config = dict(
    n_experts=80,
    experts_per_token=4,
    d_expert=112,
    d_shared_expert=256,
    normalize_top_k=True,
    routed_scale=2.5,
    lr_router=0.000973,
    tie_word_embeddings='early',
    optimizer='adamw',
    learning_rate=0.000741,
    batch_tokens=[65536, 131072, 262144],
    max_seq_len=2048,
    max_steps=8391,
)
Below are experts of layer 2 (counted from 0) of a mixture-of-experts language model. Rows are named gate (a neuron's input weights, with its number), up (a neuron's input weights, with its number), down (a neuron's output weights, with its number) and show model dimensions 336-391. Each number is 500 + 50 x the weight over its row's rms, rounded and kept within 0 to 999. Numbers have three digits each.
Before each expert's rows: a language model's description of what the expert responds to; "comes before" lists some tokens at least twice as common just after its tokens as in all text. This comes from a sample of Wikipedia text that the model never trained on. Tokens count by the router's weight.

# expert 14
Foreign name endings
comes before: ",", " (", " and", "'", "\"", " ="
gate0:593463489529522462389471535463414499502573528512498428473483471537451519483441448518491460520521416438558510429479526487521461508509596451560409481582438388411541514445
up0:539517510435455555513461436470470469537421505466534503507488554492503527540424454523448489525465520550478544562430301478463359477551563505583455472482495467490472387572
down0:477527472483554532614546514494474480587519525518523500495518512488562489483490499455479558334506481583459515487416548395496473475462452520457454438423508450415531509488

# expert 19
Line breaks, headings
comes before: "\n", "-", "|", "==", "The", "==="
gate0:474484466552477498508539440517564476509514421484536459595527498472538500556499595430432546515498444486482515552531505466405597548495542466489443454452530423506498470463
up0:502469471525438488411509414488503481512607534470509537488544425463534548504502514471551542420533413444498572639499586517461550562477598522563514481525532532494495532475
down0:563428500474521519508528440597550532501447459494588486554467478569585573448523525471558457482524560428508557493507534489443525580491491493442462564393515572541551453536

# expert 25
Number digits
comes before: "9", "0", "8", "5", "6", "4"
gate0:557453506502434579523456447531428494525522603459517600566574475482495427537476516453535573502488499505363438455484515566488499514513588454569520512515527498480520520487
up0:482480505417440511472490468559451508480498484435521549510510571452603445517472498433543586505570500462452573508477556513560381490467569510549514533466526495472509561467
down0:513527485440536576419559492508494516525495537467428576461445472491558515555502527442548485537527524478522492458497548467567530512402513529543480519491387565507567466472

# expert 7
Spaces before numbers
comes before: "1", "2", "3", "4", "5", "6"
gate0:459557536487433494452479492522505568438645571524445446637546503554475534521458479556427494538499484459592508456510535496537527570455483445451478442410459440466490491445
up0:472567481502618392512568520500522440510454487557560635594463506459478530429494461452431528536556594555483489500470431510515492494487453426519495571525470553501519414548
down0:489522515410441566491437442475554498515459495463600461496508587461547534473491455463452502520555453511616408461516484515484510481539513496409474478435490528530514532418

# expert 33
Later digits in numbers
comes before: "0", " |", "1", "2", "–", "."
gate0:532583513526497587444486515461486535549526462539512487475458398509437430512508590524457546468471487544518498529495525541535670445496528512552483539545577496504488543507
up0:477428469466539459533475492515522482471523563450513544506552599513506587510463421514538438461496546452471519431556524425500359522502468448438450455482468529484491458482
down0:458487443430448463534443487549502528551493463487520448425544505558455420492417425551484462441536570505443502481378545439505557557420531507561500475468475518521594557505

# expert 3
Spaces before numbers
comes before: "1", "2", "3", "4", "5", "6"
gate0:539525568459545454474481461625484495498576491455408461551478531569471469472549417478562539468439505484501567590516442519536471534461532424527497598511541534492553463515
up0:518524547396565426475512475622490475498538523468395435524487551501467504394606390528550511404372481481496542588506426507563435510445466465527508580481524503427508489584
down0:526523520494490468584569517573492486560628487491541466531499522602478477460518531518432531513442580557546546505458474443466534537484468585496415485433512527511519516494

# expert 2
Commas and connectives
comes before: " the", " and", " which", " but", " a", " he"
gate0:445539557526498530536475475465474542455516475499629580546490508572470394584487486561463506415431549579489552417444520524616527421480510477512487511525460553459443484527
up0:555419497516507525454519496474528512471553428512358405513523413458564568462483504472593463515513434437523475474569496481424514514541468454466451475530563508502594593485
down0:450500538518469440439403480562544460527612449523463498549533556580563568533518441470483541512445513441551538593403512413521581530458517551478442485531449547424526403457

# expert 15
Table cell separators
comes before: " ", "\n", " —", " −", " +", " \""
gate0:473466561656504426460523624480510552521522577501536538507503498572547420470433571468497499508526537452406523493505542612566526470459508505452481492518518616503508442460
up0:476487545624531512499493650489548522543496540548453527480500506493600487480484506470374508501486580515443515460476430562585535423520489546517530445531510550494472558395
down0:467512511522540506476426488433503506544556419498548480413478556554530451546546515522467523475482526478528464411422487448469399417540555596486474487409491560571562531475

# expert 55
Prepositions and label colons
comes before: " the", " ", " a", " his", " The", " \""
gate0:534515540476453466541553520509477496555458500575487610472498532529477511551474484422469558618545514390486466493477567635572594521571495456476518465490504459508494442539
up0:423529534458498440565520567490453478481444489567514586494498492494467423503471443451459567516460578457403455554406564608481471438494548466337484519510472498496442472641
down0:427459466523542511461422475533471526593479486546508429513453490476431496417448450412523468419477505481513443461495458566464535422597527467476543535403545527538453504550

# expert 4
Units, abbreviations, word pieces
comes before: ":", " |", " of", ")", " (", " for"
gate0:524554564534516436518399588450422543522529653474557532488573456568481515501472451457355512584410499519489480503605525477382468517451523501430517477489566510473506449487
up0:464413546506432624535576462435503566621528476494387592565437442536493586433528490591590471429537398494474487516363516480489564546475483542520472446493502419556525494485
down0:532552560583478451474443532499552479525516513547440502505520478503558410504444469492510514496525465484483508443485468560593513446560534513507479434521532573656461420443

# expert 30
Table cell separators
comes before: " ", "\n", " —", " century", " −", " +"
gate0:519426584516499451558461473434436499513494541575534557499531525552411495551434558472526546540471512513531490510416466482566501578517521514523620545520534441500561531600
up0:544578444532449525485592538571577524511591481464493415508473448476596530468528493492457405453490449541517481469482458431515501442480493470495367471522474444495535540410
down0:508559526501486530531499475543469558500583507453521448524412536553523482576425551492462436530561396504512420415551524531475462468490502474430448540518466546536511518597

# expert 32
Line breaks and headings
comes before: "-", "|", "\n", "==", "The", "==="
gate0:482489556561453440482545509508504523386511461447497480496456504466498539589514504481459441438531542478551466573479492563543421493441568473403494434451527507466564453475
up0:522492573530481528454545497533548541378520530504421385509513488427452519612611496492465471550507556502557466554464505468496475519518483538407462466488440542446599462513
down0:610465563495596568546540412545502543503540579490414535456431494465577590448423482481537449505578401527520445501467461480494504551634511442533486589461505482602454402569

# expert 5
Line breaks, opening parentheses
comes before: "-", "|", "\n", "==", "The", "==="
gate0:502439533525535459523404470488411513542572457418445571396516486559524456636510390542477563434382554540504533577474483498478590469500508462539534508563619466430553494489
up0:511440508508523455502416480503405492557582481415428578427494491559511435667514391503529573505431509519462561569479479451485607469491530473533591548589616444454557503471
down0:598482450543497404443447468520491488480515489515481499620518419573504421456588422441434571501486548509462514453553557487589478459525483568457555607447511512594504514441

# expert 27
Prepositions and months
comes before: " the", " ", " a", " his", " their", " this"
gate0:607476495523581533544457546520440542470447505584485506474563526463540510504495493478537600459493587602412467515477533539484470503529509557557544460544472608595384389485
up0:476412492502476553531560498457505482531487476443413465577464473539524423479529402466470501457486516428496521446544532448497539502473438570446524453579562444510596519498
down0:511477513422574479481483463489466494559527483519437578550480538410527484550466527507474572557475505471480444462487554392557488450490574573435594392419537585451422450548

# expert 52
Sentence and list punctuation
comes before: "\n", " The", " and", " He", " In", " It"
gate0:486528524526498514591567472516537599569537476458471556603510534487469467483425505552499441498527513403521531512507561533535553508422516500478450488432550430550588435537
up0:494488492513493453435395513521508422399446485559488519415506473518471503488573510440445498488448533611476484479500454505485414524558536509520584513575469556449441599446
down0:539495586582428489504625509418393645528458512426564446512553498540533512561422476503509517461558435562559629435488476502509479418560473507541430480454391490484489534487

# expert 31
Closing links, connectives
comes before: "\n", " ", " the", " a", " The", " \""
gate0:617482574595486476493581424541451582561501558473470570437600531542545478574523528438590390470515470528616539506513476539486453608435473499551531406478483509469466513516
up0:445544540485547461596454435448525526455481440488515469540482430452597558488518572491445522584552491511475554534477476493492558413431503477578521470519517512544543504547
down0:415527542455511563533482592505474532462532488536484521511476508517534558472521500504509554416490483506514517474487537457559483551519465524410475567495487454562486529488

# expert 23
Place and nationality names
comes before: ",", ".", " (", " and", "'", "\""
gate0:530629537548495436489524625500529520535545459554560533549493547553444486597545445496448491464457452575552490488432485529443529532450486462435585571495491535498577502575
up0:420496501486376506499561535556446474568410507533576569476511513476544500543581458576509564567486501566431517379503475516517514495486477450456565424494444512513531413459
down0:436498432482509487461460454462457472470569558530548458495509489428515499530424580508419533592459429392518488495503485590563469499498501519492496601513523532457445489469

# expert 26
Organization head nouns
comes before: " of", ",", ".", " and", " in", " was"
gate0:398408535533512451563548472429541499522452505567552475465545530571504472489604435476540527485543439462492480411536531501471434535601529534450483467479467525450473518512
up0:518441543543449495564496460424553505460432563543591502478526554523517479534605446446578490518537501440507519445555543487455392489569502546452500453495425586483429500501
down0:525414483424549581443514432515508461492452445514487542455441424516442354513495423463607526455542603444392461461526523423505481502480474463456571502490490428427493501561

# expert 38
Place and institution names
comes before: ",", " (", " of", ".", " and", " in"
gate0:401508562524550516589426447493468567468492481502509505472571552451494542522507507492460455437529480468469482415477402524444521536609508460464476439584547419535496441515
up0:470381535448617469561554513551492537551509382582476489463472449500496512533504457490506556500555506450576458495580547514514480447481517471478444592532449544536467541547
down0:478474492527443435583467518495484489402478528507494554456552514495553555517479415526525492478482556548440553507559481445537468467498533482528522479595514469419500537601

# expert 22
Digits 8 and 9
comes before: "9", "8", "7", "6", "5", "4"
gate0:525530527551543467446523573506587519427464437412473431506428471530433491446489435446469602448423529470475505477534491545518511537505418532553560544542437574570535512477
up0:536478449593501577504501440509452438550514548516498520519550471538498469567446491506581464494526498457583523526468461456500457457521552505493513517566454512422433529576
down0:487545537499429494528437407485473458498489544514576490573475411451602446521508508547459545551474451519499474522440482523581537463485470602425474507579454562501444364425

# expert 59
Digits 2 to 6
comes before: "0", " |", "–", "5", "4", "3"
gate0:513499534510492537494530540508539566480512541434579597384582460565516557515601439448454487566510460432468462502492526457559490491594520406549480455503563588548535376509
up0:506507464558498645496554540392513545442534486529492571462551435419543567582403479484545529409426528578489499547386477544403432391513466484496470462474447466445622487486
down0:542544456489512508627400498461562447518518541463514519559475499558509542492526469458485430593476537546617464505468485473526494576425439436510505446493452523469527533543

# expert 44
Digits and name syllables
comes before: " |", ",", ".", "0", ";", "–"
gate0:517537560611523482484519519492472568516495379478515424481471502493557502546519472510499504524504496521508431519484478405530520477544542421535460551474553563454507507523
up0:498426409472524506491435454576550468451457550518560449442470483548500601458435529489447477604430435414520596635554608510534446447589514501559520515505412463569420543462
down0:477423425527453502542536512461450398400508481438489459549522416568479542573530477528421469467566475512520389421568487468484569499544568521506463519502487515362426492416

# expert 17
Verbs after subjects
comes before: " in", " of", " by", " a", " to", " that"
gate0:482434589500421522476434528491454623481494517582490546393620456512535575572653497537561443562488397467568582482523455466574483468505521457488422495436525465413531488436
up0:582572548491483513562486584463476453486541459378598511578501495585471482482417520520526498514492559414489399558429451448492586531513421563483534551525545501448628425534
down0:516545520460421437454467583485533515478572525484518476561492523547527492468483605438491459509516495437499541485399488554567574522511546517400465566515509525495537529510

# expert 10
Space before numbers
comes before: "1", "2", "3", "4", "5", "6"
gate0:555508554459513467527529580523515518534502456484626606531535472483461435556510513579487480535535408450402550413524423592563505516451555452534438455557488492497468581484
up0:510470488391480467517438541503450465475518550470521620493498465518487473548436490531495425538551592516581525422507469496536573486540387495539568519574519533618589528472
down0:523486497547479527499539612442545469471507569640497544493565484493493521538535633489521521529535536499526596578473579413482504524649488470540424573572468522446485533528

# expert 41
Digits 0, 1, others
comes before: "9", "8", "0", " |", "7", "6"
gate0:584505596564545489560510510458403550531560425476520513513547493587466537585544437481512537572422475452519533559551453475418533430494562430507469518568544489514498442628
up0:565452494471415550504466511472413504480480475520562495529489536429447555432485497438475464450581452530490533562454532491625428585519475614530568523457423462443523542507
down0:547392490468526575503467547574538495487525520522452483465577576422540498509493479535462508468542537505476440499467628468539465530482496626488432452466629526532500533446

# expert 13
Time and period nouns
comes before: ",", ".", " and", " of", " in", " ("
gate0:589493530552483540500581535560545528556540469455507594477452431537559462513533559543491586535467400476504466453629503538478489541545460484581547553518467437433573596492
up0:557552497484591546529415495438538419592527551484494504582576593558468526546511490461430493537416519500484572563407481479515413491414434513457470462413559586457466469522
down0:545515640495507547541450586535500485474472501575571505547549513497453484504480522472488493409559504506494474455520404427453526457540516488525541346560626538448536437506

# expert 58
Table cell separators
comes before: " ", "\n", " —", " +", " −", " \""
gate0:495559599572433464527474557487331586565498542500495490459447581519511442550558515565519426455499478455582480507454448488499452533523584402416567495524495473446442471593
up0:537438466451487562447527447503599474446513403493446532558467445454412436504396538479537490460544522580453594405575518495440502563510474507548490496487564507490576575448
down0:520516498533481454505574421483499544502541448467456513356464562539603522431415523449498546399504516466547488627537521529557457500542514584486476524425439462533600496491

# expert 24
Closing brackets, dashes, months
comes before: " ", " the", " \"", " by", " is", " as"
gate0:483512573508476509426525498546417543548420498517549511434489475585436593498493522431449397608573518493504552519471543533519572509504495562498535516508574509457498526538
up0:474590492450457534494535527433482501483520513637442504509464556504586533465445524532555649461516522462545466428461502586451540459520466533574486455538495539492514524416
down0:527552538457595531448589550570521504506522466456573498468490468591519535501469534463536485480447566550521495508522500434534491515442493403512539443506462571423424554494

# expert 40
Digits 3 to 7
comes before: " |", "0", "–", ".", "5", "8"
gate0:500484578571482502449431466497465548435459531396576604499579491531456538532506548496486426454443495454635492415609443458482545476495452540514469555463563547535496488594
up0:554518612490496523546455449559406580451517482440549528479471610496495487545569489451476486508498549560541501397556470524582550504456516474493529581485607507565438505588
down0:479446577460438392499495465476527538496446472548451559560466488403506476550428495585545545585580442448460567499569490500498578551532478582356501559510493618530513488554

# expert 35
Prepositions of place/time
comes before: " the", " a", " his", " be", " an", " their"
gate0:490473532488386465549544444535552569436505468425527528555558430575517480555582460445469442558515426482542553431510424493474474422451482507423495488541495609508464494535
up0:504458475387425473459466568500440396437530479486548548428607409526480495519531504448530455556538561427492501483448464578603460485439521540481582525531550540585504517507
down0:489490479490506526540474460544447501461567481553461522474479422532581496460509487510461551505611473460558462502591488556527587429481491446525456546499539534555587544541

# expert 43
Sentence-final punctuation
comes before: "\n", " The", " He", " In", " It", " This"
gate0:608529558535467436457453523501413466427507498543551517582523529544473408548483533556415488491428442416475463448587521576485410589511496534495588454441518595559548450536
up0:524539483477600510533529493426578528530475528478506506452472475557513518489561506489507509523491453489468456562548541472492505526523481500369469483467524528521347496557
down0:507502562511464507456548450512484528472480393539530494564454558475398519514449418505541449456442437606477443514468533536506457439579551397486546487465526515487432470566

# expert 47
Linking verbs, table pipes
comes before: " ", " a", " the", " an", " \"", " be"
gate0:443439553537467372399446460520498508432585445525536470476576488508519432618492462499590433415433416505597528594477477436541398487424549498478536516475535514525496532537
up0:487483533481496342396437489539454461474594528494539428506488524529536442584518445490518456433475457473596495505556488522505434524472570494372467511496514507548535537600
down0:462423511505392512394505616488559502479525456470448496465452427438556519526481501524460480591490516491459516534466640474513519457479493512471446483574496435481548505486

# expert 39
Digits in dates and measures
comes before: " |", "9", "8", "7", "6", "5"
gate0:526526570500498508543387446551483502536609468512563478540532397594411517526486442361530507579462417395404478584459507567524563448398479445497581428507466510520510407464
up0:504457446489506500505536452432518526443387563494472434526545547401509470557503570532513478482430607611505431493439497510519535567581482529502450497566513484464527558522
down0:451510536504493477523477591622496500537486534460599592593559444533463498544407421520561512458453526552593479372445440549568533434503527547452522515558558362532494493568

# expert 50
Quantity and quality words
comes before: " of", " to", " and", " in", " for", ":"
gate0:541577524601424454465463524538504545476464531608493536562568469513571556513496533473539458524532492443525534570509386570568503516541450528517672535473438490507419582442
up0:441462553570526552476493533584507514515497492582560514549507461466590579548406581425515470527420520499575501563564372517502534550523483477520617504464473475615478551417
down0:500555455486509543475505514485501423464541487475581428445452524417569463470523397446562513495459533512470495481403553490484514466442502445493494508509520560509412460472

# expert 45
Periods and sentence ends
comes before: "\n", " The", " He", " In", " It", " This"
gate0:553499569562533489491518572442467614585474601564457438484515567509527382494497424570564569503413667405493517585403447513475462556493487499427510457528479539444524414599
up0:538455522490538453536477582540415468549437547459477427588552546506542396525557482580463542488474540528475526496518569500428428614545481478505549490440431490463498518522
down0:559495426509438503489512432541581479498528464522507464511580462418514479487519528499570489521474520473401537502556546537531500471444428503607597603496401349516606487466

# expert 51
Linking prepositions and conjunctions
comes before: " the", " a", " his", " with", " its", " her"
gate0:556540555472544538561506603507549506511596548559566514579496492549561474511489478548560469534533406609575534496542472601517445483461529509524418559522487509446394490506
up0:546520594541497511599509560556482474548500512536511489624520550570562492560450438489529472527532418558605555562584489524475522502484508528525503501492489548423421557559
down0:548523475541514452456507431467472509453572476484493553405479543473509473445463574431485562553560481430517467511521554426481498575525388556525516593492546442489587490603

# expert 36
Digits in numbers
comes before: "0", "1", " |", "2", "5", "4"
gate0:592524508603432492557506410536443461501461504494572521453587505495442426550524444529581564451422421412459493514485433491480419523470523482510445522464552608461529523556
up0:560535445493485509554434541568457477454587497563473540465571517464425552462486478516508532423434463447469505556491507445485405410449508512593499525488514544430616527498
down0:550565474397569536509576444448548428510534474524422516530500494410575453581537477467511544425490426491528441455502550463557496501572426493460429452531530524538509411513